From a checkpoint of a small mixture-of-experts model trained on Wikipedia: 58.3M parameters, a variant of Muon for the experts.
Below are experts of layer 6 (counted from 0) of a mixture-of-experts language model. Rows are named router (the router's row for the expert) and show model dimensions 128-255. Each number is 128 + 24 x the weight over its row's rms, rounded and kept within 0 to 255. Numbers have three digits each.
After each expert's rows: a language model's description of what the expert responds to. This comes from a sample of Wikipedia text that the model never trained on.

# expert 10
router:113117138102117107136114142131120132106089112130148129105118130133135100126149158088155127165146128115178164136118106147120131167114138138135127122101151087166130124190152150110152150126137149111129109107145128123096129113093141143105136139161087151102109129139134129095128146146147128123117160104197143104152133117163096140104096134150134145123114127098109132149110176126137162128170
It responds to: Measurement units, decimals. Unit symbols and words after numbers, like km, kg, mi), °, %, plus closing parentheses, decimal digits and separators in numeric tables.

# expert 41
router:125100174087187124146131154073147129139082140143130124168107122145113156072131110135179156158121103090144146138117102115095122147123170154124133117141127113135142101120154117139150137159123136132117151147089151137128142137142135093087088137128124113086106137139111162127100073156143077107115120145132161134146077141143139122106106185147111155158109103096105117103127132158099168129114
It responds to: Short word stems. Short stems and particles after articles that often begin compounds, such as out(lined), land, air, war, so-called, un(heard), back.

# expert 0
router:109117161099143106127125127089114173077087095178128131115133140162117155156138105102150197128133155089154125122130105136138111140135162143151121114138150126155107084144102136133136119097112157128125110125120142095130144087143111130150117145130108122086152105145134124152134088145146105100098145141150154123135141129114167127115113138130121142126129090099108146169096130117143161078110
It responds to: Table header cells. Column headers and pipe separators in wiki tables, such as Votes, Candidate, Date, Total, Final, Result, Opponent.

# expert 55
router:148092145122118131132093159130106144124123102175131124114132069129157099113144141119139155173079125093132168127127109135154146150094139133137180130130122113118141112168164152148133152105149131122118104145162124148132138091124086097064134145112118143100169130204123103133093119134143066128106123110123154134158071097124116114131116172150150141139105092127140082132138149150121107127140
It responds to: Non-Latin script bytes. Raw byte pieces of Thai, Cyrillic, Arabic, Greek text and single letters in transliterated foreign words, plus ac in acid or acorn.

# expert 38
router:134118153132115092174123148151107156146136151120148138085153141155113085161132119120140127119099131074118110142126110148132117143137118114131141135138163111150136132126153131135132127105104129128116130173104113142140162138108103100099084168152136085132089160129140139167131101153173100130136148078114129145134117123114093122112123160177110170141154153109097164168118107158101135103128
It responds to: Stems before -er/-ing. Word pieces and words followed by -er, -ers or -ing endings, such as lay(er), Rang(er), disord(ers), work, design, review.

# expert 31
router:119130116100187109193113161124099118107122151163169135119121102148133155102168122131137125155117135118115142136114137136113119123108171134144146091134137117133109104140119152129130090080073130123159112131109153129099122112087122094108157132169135087143127161137101138160125124116148090114085139125154129152155130109117093106100137132153101115176120133127113115140135156069107131158145
It responds to: Numbers in sports tables. Rank numbers, small integers and bracketed decimals in table rows of sports rosters, results and elections, plus football positions MF, DF, GK.

# expert 61
router:157127111090093101123111110164165149119110140154097106142158119146147135136148146087138134182120157106140132158104076113103125179149156141128148123144118103130107051163151137173138115118112116099101141131128127124122140147089122101135100102135070123088165125122137150113120135101169119127090102150154130123125093160153132112092133108134131132122132094111130129174145138153096117148097
It responds to: Passive participles. Past participles after was, is, were or been, such as located, known, built, hosted, and infobox labels Preceded, Succeeded.

# expert 57
router:154133154078136101100144160153097145128128162131114169156091090130152117164121107105156153117140112094086140106099095129083166122112145128159117097149168104117142095182136194135142155109134164145169136159095125150114136096131129140117143151166157128124113130141123129148140118129161089115095152081167121153143140140125114128070170136144130103126121108120133125129114146135174113150145
It responds to: Title and name pieces. Mid-name or title pieces, especially award phrases like Best Foreign Language Film, plus Golden, Miami, Soviet, and split words.

# expert 52
router:130137139106145138129144136138115086124112169146094177129084137137122121128130151097146209167112141092110141147126130094142135174104156119117133124160111091161170118131130198129124148113146153133121170138086113106109139109112130099127093200120128149105136139183132141150098084145123119135108145132146149160157162116154123085119131125161116107132107144113099137098165101096161146100132
It responds to: Latinate word middles. Middle or first pieces of longer Latinate words before suffixes like -ction, -ment, -ate, such as pro-je-ction, in-ade-quate, ret-ra-cted.

# expert 36
router:125155148114150141142135148143151153147107141117109142113121119135135133163154096091155152112104149107137141145117103151140137146122145136173151119132110098159116120150103137133112167109128134117109111149132105164122150057127131123122163093174163118077108135127132153124140125118137107125079111134137142137138102134120087110146102172150120133145138162109140136126120139140093145133149
It responds to: Movement and narrative verbs. Plot-summary verbs like moved, went, returned, go, come, plus line-initial dashes in film credit lists such as Produced by.

# expert 43
router:157127118099133116170132144146112102094131131108157163128099126172173139124164137121122121154125158040115122114103085138126134125100145118127153089133107151121103106133119105119120148105120200095136113130105079148116119118129131145095123104139157132126120125142140120111134110159131085114116117072164164154165073125116126103122165131101138130107109121118105116161107168120127151138086
It responds to: Year digits. Pieces of four-digit years, especially in birth–death ranges and parenthesized dates, such as (19, –201, 197, 49.

# expert 27
router:156133140103177130159145162129137108146141161173100143116127117145091149151129085106113138142132112113161124159129150139143128161145169117130172120142101113140109133192120132111149139122088139167143133136139122091101153133098136124103117135143132111089109074136090158137134128106125105102140109112157156130137126146113079081111119181134108139150135120115102102116102137125114132134138
It responds to: Table cell separators. Pipe separators and line starts in numeric tables and route junction lists, plus month names in dates and semicolon score runs.

# expert 50
router:153112153153186132129166116140158128153113165165158131086117102134101110138150121135141180153098154088145111157133102122139100119137118149117133104130146125194140122162167117130172118110104120103124095184133135137123167102133147139144131144121080107110101142143173169135126090135117152096102115108141132130138145151109078087099114168123113136133152130124111117137119099127118119118122
It responds to: Table pipes and -um syllables. Pipes and line breaks in tables of votes and statistics, (age and (aged in birth lines, and um/em syllables like Magnum, Ecumenical.

# expert 16
router:112157108126137121144153142129127145091132131157156122101139115132154109148151137102118145139139126083112094168122112126158114134114146180119165093149110139142086091151153164126143168138063106131132107142133112115144168082107149134144116126143104126136136147147145134175127130099162084154085119144122105124170101127144110074140154136145130131133139140071118092101085146156114147108111
It responds to: Mid-word fragments, taxonomy labels. Inner pieces of long or foreign words such as diesel-ele-ct-ric, Flekkef-j-ord, Patlip-ut-ra, plus taxobox field labels like Phylum:, Family:.

# expert 35
router:130084143141174116147103118139112172110124156156157130168151087124116105096139151118152170131103093118143161133086133159125126124131119117134106141163137117143123124158145139160121100158133116114114083122124165136097130114137122079131125112150141143082102140105133156155112093155155104123127138137125132121123121134137124121105142154135104169111069141118097128139044149141091115115118
It responds to: Content word stems. Word-initial stems and inner pieces of content words, such as econom, food, health, phys, anth in Philanthropist, United before States.

# expert 29
router:134080164110150156123116124135100137121129121162149120145138081162140130100159100046160146153106105113167162142115133114118123152107111129160101094126122110108116119141156093146161149152119165122154113132115099108086145137103064079106133087107132118118120137113152155129131132125120115125140155129162119119155080137129103106112138100122100158110161112105132158129087123103137117141147
It responds to: Coordinate separators. The slash between degree-minute coordinates and decimal coordinates, plus compass words north, south, and minus signs or blank cells in tables.